Weights of a small mixture-of-experts language model, trained from scratch on English Wikipedia.
Size: 13 layers, width 160, 49.4M parameters.
Below are experts of layer 9 (counted from 0) of a mixture-of-experts language model. Rows are named router (the router's row for the expert), down (a neuron's output weights, with its number) and show model dimensions 0-159. Each number is 200 + 20 x the weight over its row's rms, rounded and kept within 0 to 999.
Before each expert's rows: "comes before" lists some tokens at least twice as common just after its tokens as in all text. This comes from a sample of Wikipedia text that the model never trained on. Tokens count by the router's weight.

# expert 30
comes before: " |", ".", "°", "–", ",", "%"
router,206,181,222,179,188,219,191,220,217,193,219,178,193,210,205,163,189,216,202,218,206,201,203,218,228,214,208,142,197,190,216,229,183,228,171,177,230,168,225,203,192,215,195,252,207,184,230,194,202,197,223,193,218,178,175,191,198,178,217,187,214,224,193,160,178,184,189,229,250,201,179,175,172,191,177,196,226,196,194,185,201,191,196,182,228,187,209,226,178,192,218,162,194,190,174,194,195,221,216,221,220,212,193,176,182,241,193,189,200,188,207,191,218,160,220,215,223,194,207,187,243,196,196,192,226,194,206,213,190,197,216,172,184,230,170,166,170,225,222,193,180,205,220,212,214,200,217,217,190,156,188,225,162,192,213,203,217,228,198,204
down0,217,189,199,210,165,182,199,206,181,161,192,200,178,191,184,184,219,199,232,231,228,195,213,189,167,194,187,155,170,157,206,182,201,183,233,216,202,199,175,189,195,192,205,229,205,175,198,160,214,214,173,215,196,192,205,193,240,209,191,211,213,222,219,232,204,181,204,188,173,207,211,215,201,211,212,143,186,160,201,176,178,164,220,183,202,184,193,226,174,175,218,210,236,208,236,199,189,201,201,204,211,190,224,214,181,188,228,230,187,189,186,205,170,221,198,188,201,162,224,164,226,193,200,182,240,182,215,217,160,217,198,206,186,212,216,248,196,225,196,210,189,207,196,241,196,191,192,212,185,203,197,194,200,199,214,165,217,216,190,222
down1,199,193,230,234,191,227,193,198,161,195,191,198,139,214,189,201,195,195,232,195,197,211,224,175,208,229,199,207,177,228,225,196,203,211,209,172,224,180,198,182,202,199,208,191,195,167,221,215,194,185,162,175,195,234,156,197,219,176,171,221,207,201,207,180,195,199,189,164,190,184,207,202,209,190,211,199,163,208,226,199,193,185,210,183,216,168,189,195,208,177,201,172,193,200,173,163,211,230,219,191,214,236,225,199,208,182,197,163,162,203,196,191,179,207,187,153,212,223,171,182,214,216,225,201,225,175,190,195,212,232,246,187,235,197,208,197,241,232,160,204,211,223,192,210,212,190,203,202,203,220,187,179,210,199,224,211,211,229,188,178
down2,203,197,212,205,176,198,242,183,180,210,215,202,241,212,227,211,197,219,234,164,207,225,195,202,185,158,175,181,199,216,195,209,189,241,180,207,177,184,184,197,183,203,177,207,189,202,230,224,220,195,205,200,197,207,185,184,197,195,188,206,225,185,197,191,227,143,199,199,225,206,171,201,205,199,190,186,202,226,192,215,250,239,202,199,190,164,187,212,205,193,199,207,192,192,243,202,189,201,232,179,154,175,181,215,195,199,213,191,171,200,242,180,153,186,191,178,195,201,181,165,189,167,227,209,214,213,179,204,184,152,191,215,232,226,211,197,186,197,176,210,192,165,198,194,209,197,240,182,204,201,191,195,207,214,228,176,204,239,174,194
down3,187,154,190,211,156,174,186,220,199,192,182,179,186,200,203,210,202,249,195,168,195,191,193,172,185,220,200,205,202,191,206,187,211,195,159,219,194,190,202,194,207,199,214,223,173,210,188,206,214,199,223,264,193,208,177,206,175,209,195,207,227,245,189,152,207,205,197,211,201,207,194,202,181,223,188,203,200,180,207,220,212,241,199,184,207,164,206,190,183,170,199,209,173,231,193,190,222,184,189,195,209,204,166,223,235,206,186,186,203,209,251,176,186,167,176,217,201,183,207,206,233,225,220,180,222,187,203,194,222,167,172,169,172,190,208,182,206,216,221,171,210,207,199,214,174,175,232,218,158,205,229,206,182,229,204,213,184,218,210,187
down4,180,258,244,162,188,204,174,206,189,242,198,183,190,205,217,180,183,191,158,215,244,212,182,186,204,207,241,193,214,185,198,194,172,187,217,192,219,211,171,212,219,203,188,206,200,199,194,213,210,217,207,183,205,195,200,190,203,197,205,227,170,230,211,176,159,201,225,202,198,198,229,199,198,182,150,203,183,243,211,207,210,207,205,219,179,211,197,199,190,200,174,181,214,172,177,207,193,169,174,198,191,200,204,174,203,197,211,192,222,218,186,201,168,182,147,174,177,194,131,202,198,190,185,201,194,205,193,221,205,193,185,160,228,191,180,179,197,216,199,161,225,202,198,218,199,244,205,197,206,203,190,179,173,203,204,193,225,205,215,169
down5,212,176,204,212,197,229,212,185,220,181,179,213,232,241,176,215,208,221,189,196,157,224,183,213,176,245,231,237,186,192,193,239,178,164,185,213,199,172,244,205,195,189,216,185,228,195,204,180,212,190,246,183,205,174,195,175,195,215,182,213,202,186,176,202,192,236,218,190,198,203,199,197,143,192,216,209,213,204,216,230,206,177,199,203,187,186,212,202,187,185,199,211,239,205,193,206,227,205,202,186,195,176,191,198,188,204,208,203,216,206,216,189,190,190,206,238,216,204,219,204,222,176,194,191,194,196,181,173,249,206,232,202,203,191,209,168,200,192,223,163,185,196,229,218,214,205,199,186,214,198,189,204,230,162,186,179,178,224,265,217
down6,204,206,217,194,186,178,176,192,193,211,201,218,206,216,177,197,169,209,185,197,194,232,217,174,198,211,217,168,182,205,224,203,226,199,222,166,189,226,229,175,200,228,211,212,195,189,228,204,180,203,168,178,201,196,226,170,190,200,226,238,191,225,186,204,248,179,171,228,210,226,182,206,207,203,198,201,201,242,219,203,230,175,184,198,202,217,196,205,189,208,223,226,192,210,158,185,170,213,164,229,225,205,219,185,166,187,198,153,208,192,204,208,195,180,226,212,188,221,175,210,204,222,204,173,221,184,201,188,186,192,198,166,244,221,211,218,196,211,204,215,189,232,224,229,191,179,171,236,168,180,165,193,171,160,216,217,203,220,199,202
down7,198,193,230,217,205,214,181,199,224,175,220,200,223,218,196,221,176,212,229,181,203,232,211,236,207,205,163,219,180,187,211,199,249,202,204,205,190,216,211,181,221,196,204,201,191,148,166,198,202,205,178,173,201,206,227,192,243,189,180,213,243,226,181,210,197,201,215,220,180,200,184,209,199,219,205,204,203,207,243,191,216,172,176,168,163,197,234,223,210,178,180,250,177,229,167,225,184,200,196,164,162,211,205,218,213,191,212,198,219,247,192,201,213,205,216,205,201,177,225,207,191,210,213,217,219,204,201,179,165,192,197,177,214,208,212,226,179,232,167,187,211,172,196,198,217,179,185,171,211,176,169,192,199,196,226,191,207,211,209,206
down8,181,184,200,240,214,194,192,223,215,189,210,201,159,196,174,187,221,231,209,199,168,211,211,212,223,217,162,187,189,220,233,173,211,204,225,211,189,191,220,183,168,187,232,177,210,241,173,172,252,197,220,174,202,241,187,209,202,202,233,189,173,211,205,180,236,224,169,195,169,182,197,190,197,196,196,224,203,240,186,222,161,208,205,194,180,214,204,225,221,205,215,190,177,192,177,178,219,198,211,173,201,171,160,177,212,185,241,246,196,205,226,223,231,188,203,230,199,193,196,207,205,203,212,197,218,165,209,193,211,194,191,207,153,196,200,219,190,212,170,189,196,202,209,208,205,182,159,190,181,198,203,181,188,203,177,212,190,209,196,212
down9,222,199,223,204,202,203,223,215,178,202,181,164,187,232,195,199,243,235,240,177,210,171,202,186,222,185,189,192,200,209,218,200,235,223,222,235,164,209,196,163,222,207,214,221,199,187,251,213,237,214,166,210,193,174,216,199,211,211,202,187,214,209,183,206,222,200,174,169,152,197,188,179,211,197,164,212,179,187,202,182,181,188,189,193,209,178,209,206,215,143,237,231,209,212,200,228,206,226,188,191,175,202,185,191,199,170,169,213,179,196,182,229,161,214,203,206,179,174,162,165,213,223,206,183,216,218,213,197,198,206,190,184,193,209,221,207,176,186,206,207,192,202,230,209,179,202,216,182,202,180,210,171,187,235,211,199,191,228,198,198
down10,216,220,189,194,190,197,163,228,197,211,209,206,188,205,178,198,171,207,220,200,220,179,187,204,191,197,213,208,174,168,244,197,213,188,183,172,213,160,179,189,189,188,200,219,189,190,158,197,207,182,172,177,218,206,183,199,213,201,191,197,222,161,183,236,198,156,181,200,194,192,195,210,215,194,229,250,183,194,214,164,245,198,213,206,194,204,215,182,202,205,190,200,176,225,175,203,212,192,208,222,205,191,170,165,207,210,209,177,200,204,236,171,195,217,198,169,166,197,222,158,216,211,191,196,194,202,181,216,213,200,194,170,205,190,187,241,190,191,173,197,241,183,199,199,222,197,263,183,178,205,170,232,171,168,223,228,183,213,187,207
down11,187,181,186,230,199,215,200,214,195,221,182,203,180,189,213,169,210,196,194,227,209,233,171,190,202,196,226,193,198,191,224,197,183,203,136,211,175,240,188,210,184,194,181,160,192,231,191,173,196,213,226,208,193,198,229,208,183,190,190,189,187,187,208,154,213,177,179,183,201,202,192,187,175,220,218,208,194,180,210,164,200,186,158,216,212,205,211,182,192,231,164,189,220,186,209,189,206,233,214,219,169,208,239,210,197,200,168,187,195,165,178,214,229,190,238,208,180,193,195,197,179,211,218,177,208,170,215,200,183,202,207,160,192,191,165,167,215,175,198,165,223,180,163,186,216,149,183,214,187,185,184,212,220,201,222,186,189,185,184,209
down12,206,219,218,251,170,165,185,196,178,215,183,209,203,202,206,209,175,200,204,209,211,206,166,186,202,206,201,210,193,162,205,204,244,204,173,168,188,216,170,189,206,208,223,180,184,179,234,186,224,197,228,161,193,184,218,198,222,218,193,202,215,219,175,176,234,202,183,205,188,200,216,194,217,206,196,214,180,199,242,238,194,178,207,196,202,215,189,199,197,184,222,179,254,221,183,216,173,191,169,212,210,200,234,198,176,230,225,182,199,212,165,190,173,235,168,207,208,165,187,214,217,226,194,194,225,167,187,188,190,163,176,163,245,239,191,225,197,197,189,201,194,205,210,196,216,182,203,214,203,183,211,205,200,209,173,228,203,199,194,163
down13,217,218,221,232,172,205,166,175,196,178,225,217,197,197,197,198,215,212,220,194,206,216,174,216,209,187,216,189,165,197,217,203,188,210,193,210,215,199,212,172,225,200,192,208,205,202,159,204,209,195,213,216,211,198,190,195,191,203,218,192,213,203,191,202,164,203,196,187,198,239,165,201,198,193,185,199,186,181,239,169,219,168,186,168,220,168,187,223,192,186,223,205,170,205,193,217,232,241,250,200,157,158,192,228,193,211,204,213,227,215,183,223,190,171,228,205,191,193,218,202,211,246,178,197,205,223,167,202,190,192,233,207,191,134,203,185,162,212,195,207,193,215,187,207,219,183,186,208,206,216,216,189,160,184,184,219,155,172,204,220

# expert 27
comes before: "-", "I", "an", "er", "ol", "en"
router,171,194,197,181,185,165,205,167,223,175,196,234,171,202,208,219,151,211,201,205,183,205,211,196,193,181,211,179,188,184,210,169,229,222,181,221,170,212,187,156,213,174,184,192,145,204,174,161,178,222,202,192,177,165,213,172,207,213,204,209,203,205,193,231,198,203,180,212,183,201,167,202,197,184,240,216,193,188,177,239,192,187,216,168,208,204,220,207,180,195,209,178,155,211,203,214,184,202,226,227,234,200,196,173,234,226,177,178,237,182,195,221,190,161,177,191,207,231,172,210,187,191,199,201,160,223,215,171,189,181,207,218,202,204,209,190,209,204,192,197,168,213,218,193,185,214,228,217,177,217,190,188,193,199,183,221,202,188,214,194
down0,223,239,227,214,204,187,171,214,166,203,200,202,195,231,196,192,229,174,208,193,189,203,185,187,196,209,157,199,214,177,214,213,203,193,244,180,188,201,211,216,193,221,205,215,223,205,188,197,188,194,214,200,206,206,167,220,212,224,213,167,193,202,155,194,228,181,160,196,151,197,193,202,201,226,190,199,219,254,208,213,217,221,184,200,203,214,171,182,227,188,198,227,199,177,183,208,183,217,203,200,179,170,192,209,163,179,186,223,171,212,191,208,206,201,230,215,178,191,184,231,192,216,183,217,215,205,203,233,244,210,214,201,209,205,166,202,218,194,186,220,172,184,181,165,164,137,209,169,199,186,201,230,202,236,217,216,204,190,208,217
down1,192,203,191,193,206,196,189,171,222,198,208,217,212,202,221,219,195,214,215,231,212,209,187,195,248,191,212,181,191,165,220,210,161,211,187,200,195,219,191,232,216,188,196,205,179,212,204,177,227,189,177,155,190,210,185,178,208,222,182,216,214,187,246,183,240,194,205,190,208,185,189,204,222,188,197,190,226,227,193,177,218,183,210,210,212,214,198,179,192,179,186,176,211,174,175,222,219,200,204,191,199,220,190,245,255,225,185,177,205,161,191,205,198,199,197,185,225,204,151,213,194,196,193,196,203,233,189,199,218,163,184,185,178,209,189,182,223,214,172,195,235,206,197,207,247,226,175,195,216,198,223,235,194,145,223,214,200,220,157,192
down2,161,196,198,254,210,230,201,189,181,229,217,161,197,222,224,184,186,261,182,208,212,193,166,219,230,236,221,207,199,217,202,231,215,183,192,224,205,177,207,227,222,166,254,229,224,191,211,216,196,219,216,230,198,153,204,219,190,195,182,182,218,186,182,227,206,201,166,216,218,197,202,217,203,191,194,228,206,168,215,188,244,203,194,177,204,174,212,167,187,188,182,231,216,210,198,204,206,161,228,187,214,202,185,223,186,200,204,192,196,170,207,210,175,225,223,211,215,202,222,214,210,158,217,196,196,201,215,228,200,174,192,198,196,188,197,215,171,207,205,210,175,204,186,192,196,218,211,227,195,211,232,197,191,188,199,206,206,165,205,200
down3,204,202,208,193,227,150,210,187,200,221,224,172,223,223,203,195,200,178,205,195,223,233,215,171,191,208,220,214,170,230,173,181,212,219,232,210,167,163,227,188,224,191,161,183,200,231,221,215,196,191,213,200,205,218,199,168,208,194,193,228,203,198,186,175,216,194,162,231,222,204,178,232,206,210,186,173,188,186,207,211,189,226,198,170,153,192,199,188,234,196,196,148,213,226,212,177,203,186,182,215,168,220,183,195,236,202,201,225,192,170,197,216,197,185,222,203,206,188,202,186,164,220,207,205,224,223,202,217,205,216,215,203,248,193,191,212,223,197,191,187,201,204,196,227,220,224,195,158,190,206,207,209,171,205,190,245,189,220,197,236
down4,240,218,197,223,196,240,210,178,221,217,201,199,177,204,211,171,203,206,195,195,229,169,195,206,236,175,181,162,218,191,233,157,175,172,214,211,190,198,186,213,176,196,192,181,200,185,187,217,237,204,201,189,205,221,196,192,235,175,223,202,178,214,191,210,173,209,181,188,201,208,218,178,231,189,211,214,149,195,184,195,195,209,219,191,217,193,182,190,202,205,191,198,171,197,169,201,245,214,160,169,207,161,169,187,182,221,202,198,216,213,224,182,184,240,212,226,201,165,205,207,158,217,205,172,180,195,204,198,189,142,203,194,203,231,221,205,172,200,181,189,214,208,175,193,182,173,184,173,222,192,227,205,203,178,219,176,191,204,193,213
down5,193,204,201,225,185,197,182,221,189,200,176,174,167,214,171,200,172,199,226,217,213,177,195,208,201,234,200,203,216,185,187,175,205,243,182,221,178,182,205,219,212,219,210,245,200,184,183,199,199,207,196,243,189,215,210,173,199,177,227,205,199,206,195,219,229,224,191,242,187,231,180,191,180,187,214,204,242,202,231,213,193,210,179,215,188,216,231,198,187,221,184,178,215,228,199,217,218,188,169,197,189,191,215,242,195,188,178,268,180,200,200,161,208,174,235,200,226,194,192,205,204,198,232,240,188,183,169,181,190,211,164,165,196,215,185,213,222,197,226,187,237,210,240,175,194,182,205,191,199,214,191,199,208,182,228,208,209,189,205,207
down6,217,205,201,214,215,224,208,233,183,216,208,186,206,186,218,208,198,191,202,211,214,185,258,201,231,220,190,201,216,197,212,172,203,198,186,203,212,218,200,197,213,201,207,136,174,213,201,172,172,220,184,208,215,222,209,227,166,186,222,202,197,204,203,209,192,226,158,178,217,211,181,208,208,234,160,207,193,198,193,196,194,182,206,187,222,184,197,210,227,193,242,205,201,180,232,212,184,198,179,250,209,189,237,164,200,193,197,222,172,224,179,185,142,213,205,225,226,206,223,218,216,239,225,170,224,194,204,180,169,184,201,204,176,180,226,186,187,167,167,221,211,209,216,202,182,166,202,187,195,193,221,220,176,219,202,205,230,197,197,195
down7,163,216,227,147,187,194,205,217,167,196,211,193,220,235,177,185,209,192,197,227,212,183,217,151,167,172,194,202,224,201,210,203,186,210,216,207,270,190,198,192,200,181,172,167,205,175,212,188,195,230,203,224,207,229,203,182,206,193,173,198,202,199,192,196,178,200,206,167,227,207,189,204,198,176,200,203,203,178,162,204,223,161,199,184,185,219,225,197,178,211,227,196,200,212,217,228,179,221,192,201,210,216,172,168,198,185,202,166,207,184,194,218,226,228,190,227,199,178,198,181,223,203,195,195,217,194,217,171,196,245,196,234,196,179,221,186,180,182,189,209,208,225,220,201,200,225,212,225,206,234,205,219,191,169,218,184,236,229,180,226
down8,226,224,235,190,182,174,206,222,194,195,241,189,158,221,200,185,203,187,187,155,204,203,223,185,209,202,200,186,207,253,188,195,213,203,192,206,203,196,223,197,202,153,185,187,201,228,200,224,202,207,199,167,212,180,187,188,203,211,194,237,211,200,211,193,226,214,193,200,177,175,230,173,203,220,182,222,208,205,171,191,179,199,224,168,174,191,200,175,213,181,205,219,189,235,202,199,178,192,197,213,188,268,185,172,232,180,188,208,156,190,217,185,180,195,228,226,171,214,217,201,197,201,196,211,227,234,215,196,169,189,218,199,196,216,222,220,151,201,224,241,210,177,187,209,202,218,211,217,163,199,220,176,198,185,207,225,218,193,206,182
down9,187,214,179,193,195,200,178,189,210,182,191,220,189,174,163,183,180,208,186,201,213,218,189,201,196,210,260,201,217,214,224,191,199,172,226,232,219,210,202,219,193,203,197,200,179,214,222,161,162,212,161,170,175,190,197,186,216,227,207,160,160,220,163,173,207,189,212,175,178,219,174,230,206,209,238,209,191,233,189,169,206,171,191,192,175,209,194,243,206,173,214,202,213,184,221,206,191,221,207,179,231,201,242,208,181,197,188,192,209,164,191,217,196,207,237,214,237,260,179,199,198,212,183,200,199,209,198,197,212,193,181,181,198,233,180,190,182,211,190,180,192,188,213,214,190,222,205,178,196,205,197,236,180,175,187,218,176,184,211,199
down10,214,195,218,209,193,243,192,191,219,195,196,231,210,200,175,186,209,188,204,192,191,167,203,191,209,203,204,206,212,192,203,261,168,205,198,212,198,217,231,219,188,237,214,192,178,170,164,179,207,190,209,186,202,178,223,204,216,198,201,220,218,184,216,170,220,203,192,187,177,175,167,206,218,198,193,195,187,202,211,224,186,188,226,199,135,199,168,222,209,202,187,196,243,210,178,211,185,204,200,192,203,202,221,211,203,203,164,198,182,237,215,212,195,206,189,199,175,225,168,197,208,161,230,218,198,180,148,220,215,205,253,194,185,204,189,242,200,250,230,211,174,230,192,189,189,199,206,239,187,236,190,214,187,188,202,198,199,231,204,206
down11,154,230,205,207,224,198,225,195,229,174,168,199,178,211,167,178,170,198,214,209,210,204,192,194,220,195,231,221,185,208,202,172,201,179,214,236,217,183,223,172,189,240,203,232,215,176,202,222,207,175,188,203,156,164,182,228,211,193,184,203,156,216,202,167,207,145,199,193,183,198,204,237,189,204,179,180,151,207,182,191,208,183,204,187,186,179,228,201,193,229,168,190,187,219,207,219,210,195,196,223,203,207,177,216,221,196,200,180,221,200,193,225,207,222,174,193,208,223,187,214,206,199,201,141,195,217,189,213,205,190,193,217,220,203,199,214,199,173,180,209,223,207,181,202,199,207,219,192,176,215,201,217,245,160,195,230,192,223,175,194
down12,179,157,189,196,199,190,212,208,207,171,217,184,168,200,170,240,202,199,184,188,190,217,152,197,175,177,168,206,212,192,224,232,220,185,204,221,219,187,215,203,213,220,221,220,213,202,188,203,192,200,188,152,187,177,192,224,165,217,193,248,224,203,181,237,200,190,179,183,211,146,224,194,206,192,166,200,215,224,213,192,232,219,217,197,165,142,233,195,209,222,175,203,232,216,180,202,215,193,223,227,210,211,186,190,202,225,210,210,210,184,222,172,185,190,215,215,189,211,241,218,198,198,225,198,204,197,205,202,237,221,218,188,228,222,181,204,174,198,203,206,243,175,196,197,211,204,192,181,211,197,185,182,200,181,192,217,192,232,190,210
down13,209,186,194,168,212,215,176,222,236,211,211,196,166,177,197,204,224,226,207,230,229,222,204,196,197,192,190,168,213,172,226,218,197,192,194,193,227,205,178,212,216,170,203,213,193,212,264,213,246,190,192,198,226,215,193,203,193,192,194,183,181,219,177,195,167,249,201,191,196,169,213,178,212,201,163,200,188,245,202,198,185,222,196,214,182,187,203,158,232,202,214,208,233,191,215,193,247,235,169,198,219,210,226,191,180,241,216,189,176,206,171,184,169,196,175,183,183,180,215,177,202,204,212,202,229,176,214,184,196,229,211,193,198,197,207,178,226,182,227,198,219,171,222,211,179,213,220,211,223,189,175,218,202,205,223,197,181,196,191,218

# expert 19
comes before: " |", "%", ")", ".", "1", "°"
router,215,212,250,221,178,176,224,235,249,195,208,247,168,165,205,227,190,174,195,176,235,218,266,195,220,208,186,155,188,192,187,211,209,182,207,177,209,205,202,187,210,205,217,236,176,185,190,209,209,202,182,177,191,198,168,212,193,186,190,174,217,199,161,203,209,193,171,209,185,202,199,205,179,199,178,199,177,207,178,186,178,189,227,207,195,172,205,216,208,162,175,216,171,229,179,214,186,200,194,221,225,199,192,193,176,178,182,193,209,205,180,197,197,208,203,181,206,210,214,165,219,192,212,179,251,224,205,231,188,190,221,205,176,192,196,198,177,197,199,220,183,228,195,214,201,180,225,223,196,197,180,202,170,199,220,213,235,203,233,212
down4,195,169,195,233,203,184,203,212,197,200,208,217,227,188,156,201,185,174,165,218,188,206,222,199,158,168,175,209,214,233,190,203,202,195,230,190,212,175,193,202,197,182,185,225,201,207,170,208,207,165,170,172,193,174,216,212,188,171,185,215,177,201,209,214,259,220,237,202,168,191,172,170,224,200,191,157,196,188,171,194,222,225,194,200,215,192,213,205,201,226,185,212,217,180,201,242,196,194,222,198,213,188,203,192,221,214,188,172,202,183,210,189,172,184,192,204,219,190,228,209,211,195,251,195,185,189,205,197,159,180,195,170,208,229,194,213,228,173,213,220,207,202,180,186,173,180,216,198,225,221,228,181,207,169,222,188,229,239,193,214
down5,205,195,216,198,197,199,165,224,204,188,203,215,174,157,175,201,175,192,200,205,177,193,217,189,225,190,223,176,176,198,220,170,200,152,189,211,180,203,187,213,141,210,214,198,227,206,190,207,196,214,189,223,216,200,171,204,195,205,193,193,187,202,216,176,135,209,188,219,185,157,219,218,218,221,171,196,216,194,217,227,178,229,235,211,181,193,220,183,187,179,201,167,216,237,208,242,193,194,222,206,196,180,194,169,194,230,194,201,187,187,198,224,193,172,201,199,206,222,201,210,178,221,216,193,195,169,209,235,149,212,187,213,248,220,204,201,191,193,198,192,196,219,203,235,230,175,216,219,210,234,195,183,190,196,221,201,237,189,205,207
down6,193,203,176,215,214,183,181,174,185,190,214,173,196,217,211,202,170,197,224,202,210,193,213,181,245,178,210,205,168,190,215,165,180,208,190,172,201,237,178,186,233,206,191,196,212,195,183,194,222,207,213,193,191,205,197,156,252,208,202,200,216,186,201,234,226,152,190,194,212,235,227,206,219,182,197,198,237,243,187,211,184,171,211,148,208,154,167,202,229,208,225,206,207,197,207,170,174,183,174,189,193,230,198,206,215,204,224,202,206,209,190,240,165,198,211,185,193,196,175,192,186,225,178,210,210,186,164,195,183,218,219,186,204,230,190,227,182,225,183,211,222,201,212,198,215,203,192,221,201,218,207,161,206,216,200,185,229,172,174,204
down7,186,193,205,214,181,208,205,190,177,185,177,198,225,185,187,193,162,258,221,217,196,237,210,194,207,204,192,216,210,197,244,216,213,240,196,220,179,188,176,215,234,209,183,194,209,234,189,178,187,165,213,196,204,221,221,185,187,223,233,178,169,206,203,203,225,210,211,182,220,174,187,178,193,181,188,193,200,224,215,194,191,188,197,189,185,193,163,183,179,230,157,217,200,179,217,192,189,209,227,176,187,209,176,198,188,239,163,233,204,201,209,188,218,160,203,202,209,182,217,202,226,203,216,209,180,195,192,187,218,161,212,191,209,235,225,217,222,195,206,159,184,171,165,184,205,234,166,195,231,218,202,164,216,192,182,176,202,187,213,226
down8,173,223,218,211,181,170,206,213,161,181,199,222,215,215,160,212,213,195,209,212,183,205,221,200,204,147,179,187,224,224,205,155,168,197,217,213,182,196,202,188,218,173,179,214,199,169,204,217,211,174,183,206,188,200,195,198,223,218,205,226,225,166,173,188,197,198,184,153,188,181,166,197,199,191,240,164,178,230,203,226,211,242,184,180,157,189,196,221,190,181,201,221,212,196,214,213,199,201,218,191,198,219,197,225,202,217,212,198,178,228,210,199,203,213,187,180,237,176,205,193,213,228,209,189,230,193,216,195,188,180,183,191,187,200,216,197,204,233,170,208,246,163,205,199,200,217,209,205,185,221,214,224,205,225,205,174,246,230,172,187
down9,227,187,191,231,181,199,204,205,226,174,193,196,208,219,194,191,184,199,186,188,212,190,199,197,212,190,210,218,212,185,231,201,188,185,217,181,218,188,189,217,217,208,204,214,198,192,175,219,213,200,191,221,163,178,195,208,214,226,194,162,179,205,197,208,198,170,194,211,201,220,159,176,206,191,193,148,188,174,241,199,191,186,220,167,181,204,224,154,161,183,172,212,187,173,192,189,201,180,199,231,209,232,201,236,182,181,217,208,208,172,222,145,217,169,190,201,177,173,191,192,187,175,168,179,206,226,262,177,216,190,191,205,198,225,214,222,184,174,179,180,180,203,200,207,205,219,184,215,170,211,191,201,239,184,180,223,172,210,193,237
down10,206,224,192,203,174,191,204,205,219,207,198,213,174,185,210,203,196,209,238,197,227,209,202,202,211,216,232,214,190,194,202,181,200,183,205,227,200,161,183,219,198,217,202,215,203,176,179,202,214,194,211,150,206,164,178,206,191,175,195,217,158,217,233,199,208,185,205,239,195,225,220,210,155,192,203,205,214,183,193,178,204,204,189,209,156,203,232,224,193,188,145,201,200,190,186,198,231,175,168,224,194,236,172,189,179,215,166,191,193,199,211,167,231,179,191,162,215,232,220,194,198,242,200,240,186,202,164,200,228,154,214,180,186,182,199,209,195,180,226,178,193,181,183,197,201,210,178,218,201,189,209,220,224,194,193,217,228,226,220,180
down11,197,209,196,185,185,199,190,218,208,178,194,222,225,192,177,205,182,207,184,203,227,219,196,204,181,214,243,209,236,205,199,205,228,201,252,196,204,207,232,177,180,189,240,193,186,192,202,180,197,228,200,194,225,200,198,188,200,175,220,196,144,214,202,224,222,227,187,222,178,180,227,197,148,193,185,201,206,179,223,223,221,222,226,172,201,222,201,194,138,216,198,229,218,219,198,213,216,187,205,230,242,197,177,241,197,218,221,212,211,194,215,204,209,192,204,207,194,224,239,186,188,191,195,205,206,203,191,207,186,227,213,176,232,204,201,195,216,190,213,203,165,201,146,178,212,180,191,237,220,200,198,225,208,225,187,224,195,163,225,194
down12,205,217,181,222,182,188,227,194,219,253,204,201,222,194,184,217,191,234,223,177,183,194,169,209,214,162,183,184,202,191,223,186,209,233,199,203,175,220,180,171,214,191,188,214,182,197,234,216,218,206,191,207,203,186,187,185,212,199,243,194,202,207,208,193,242,205,188,181,237,199,216,205,186,201,178,189,175,232,231,169,230,179,189,239,191,227,208,220,172,225,179,152,184,168,216,204,181,183,198,213,173,170,215,174,191,235,232,188,189,195,206,190,223,212,176,202,190,167,201,212,213,176,212,193,184,193,211,149,177,175,186,158,216,263,184,220,210,175,197,223,206,187,207,190,199,203,176,193,204,190,204,219,203,196,210,205,205,209,206,202
down13,184,188,205,193,194,205,219,187,151,214,199,220,209,209,224,209,176,192,191,174,211,206,185,179,213,188,178,213,195,204,184,197,227,148,190,182,200,209,177,208,174,224,175,190,184,208,234,191,194,204,187,224,193,203,185,188,178,184,204,214,212,202,207,179,219,196,176,231,184,160,182,221,207,160,208,194,204,194,178,192,230,181,203,224,175,212,186,258,187,188,205,224,148,218,178,205,223,202,186,209,174,167,186,219,183,184,200,173,187,191,220,192,177,188,205,198,211,180,146,197,212,159,213,213,170,211,213,206,201,162,191,195,222,189,183,227,201,199,177,209,182,188,205,205,224,205,253,169,162,188,195,249,208,206,206,175,204,199,234,195
down14,174,190,179,249,194,199,184,219,203,171,198,209,192,206,203,218,193,199,198,229,203,206,212,216,204,188,189,214,195,208,176,175,249,187,202,189,243,206,177,227,215,200,205,205,229,207,228,198,179,236,211,188,176,188,194,216,217,180,173,224,188,205,197,206,148,246,221,242,188,215,216,232,213,203,223,177,193,199,216,202,185,189,208,205,207,227,239,210,213,191,191,205,159,198,200,181,201,195,194,187,187,201,222,164,208,179,166,196,239,181,158,247,154,235,177,161,210,226,213,204,188,187,154,207,187,201,198,187,216,182,198,200,208,223,211,205,202,197,204,211,207,187,196,181,208,220,177,238,186,187,206,187,230,197,196,191,208,185,232,177
down15,190,223,193,176,189,205,222,206,180,186,205,135,214,204,207,225,176,207,205,180,200,202,197,193,227,186,197,205,178,242,201,193,179,184,164,202,228,209,215,213,169,208,227,206,194,179,236,210,201,172,190,194,213,206,182,216,179,239,214,209,212,177,188,158,230,196,209,192,204,236,187,234,183,205,186,214,184,156,166,207,227,205,195,256,214,209,204,196,188,173,190,164,202,212,170,231,195,190,252,182,188,184,196,233,227,173,192,174,188,197,193,203,197,173,213,206,214,187,201,244,214,191,195,220,174,176,184,187,200,179,239,228,190,205,208,193,212,213,184,181,200,168,209,219,189,209,173,199,181,214,179,217,211,201,179,221,208,211,173,206
down16,188,194,240,202,182,215,202,222,216,214,245,193,192,201,210,177,194,213,215,189,200,203,195,219,256,214,208,192,175,232,209,210,249,198,197,194,211,204,230,176,211,189,196,212,196,159,209,160,187,230,186,222,176,214,208,233,202,237,175,201,188,196,165,198,221,231,193,192,207,212,176,185,172,169,197,203,187,210,134,161,167,153,211,182,190,162,198,199,177,200,198,229,191,193,155,210,195,225,233,225,219,162,201,208,178,187,174,222,191,202,185,167,214,206,200,176,199,204,226,212,220,225,189,210,187,171,192,218,196,206,195,219,217,209,176,191,215,183,200,210,202,212,221,221,192,188,193,218,195,211,213,205,193,176,192,223,197,175,211,195
down17,227,268,184,189,170,192,234,229,214,255,192,204,214,161,221,189,207,192,215,233,253,204,188,259,217,207,201,227,220,231,188,206,204,196,222,184,179,197,199,191,212,199,182,195,185,219,193,216,201,215,178,168,240,211,191,194,200,192,202,192,191,254,191,204,187,212,207,210,180,174,206,223,188,223,198,233,175,192,208,201,204,211,201,226,187,196,212,203,212,200,212,225,198,213,207,189,226,199,214,201,193,207,196,174,210,220,219,192,169,188,183,187,215,165,204,209,240,195,196,198,183,222,213,177,218,199,228,204,191,214,219,227,191,200,165,176,191,191,199,235,215,214,205,218,211,192,210,227,190,202,235,243,199,207,224,177,165,170,193,203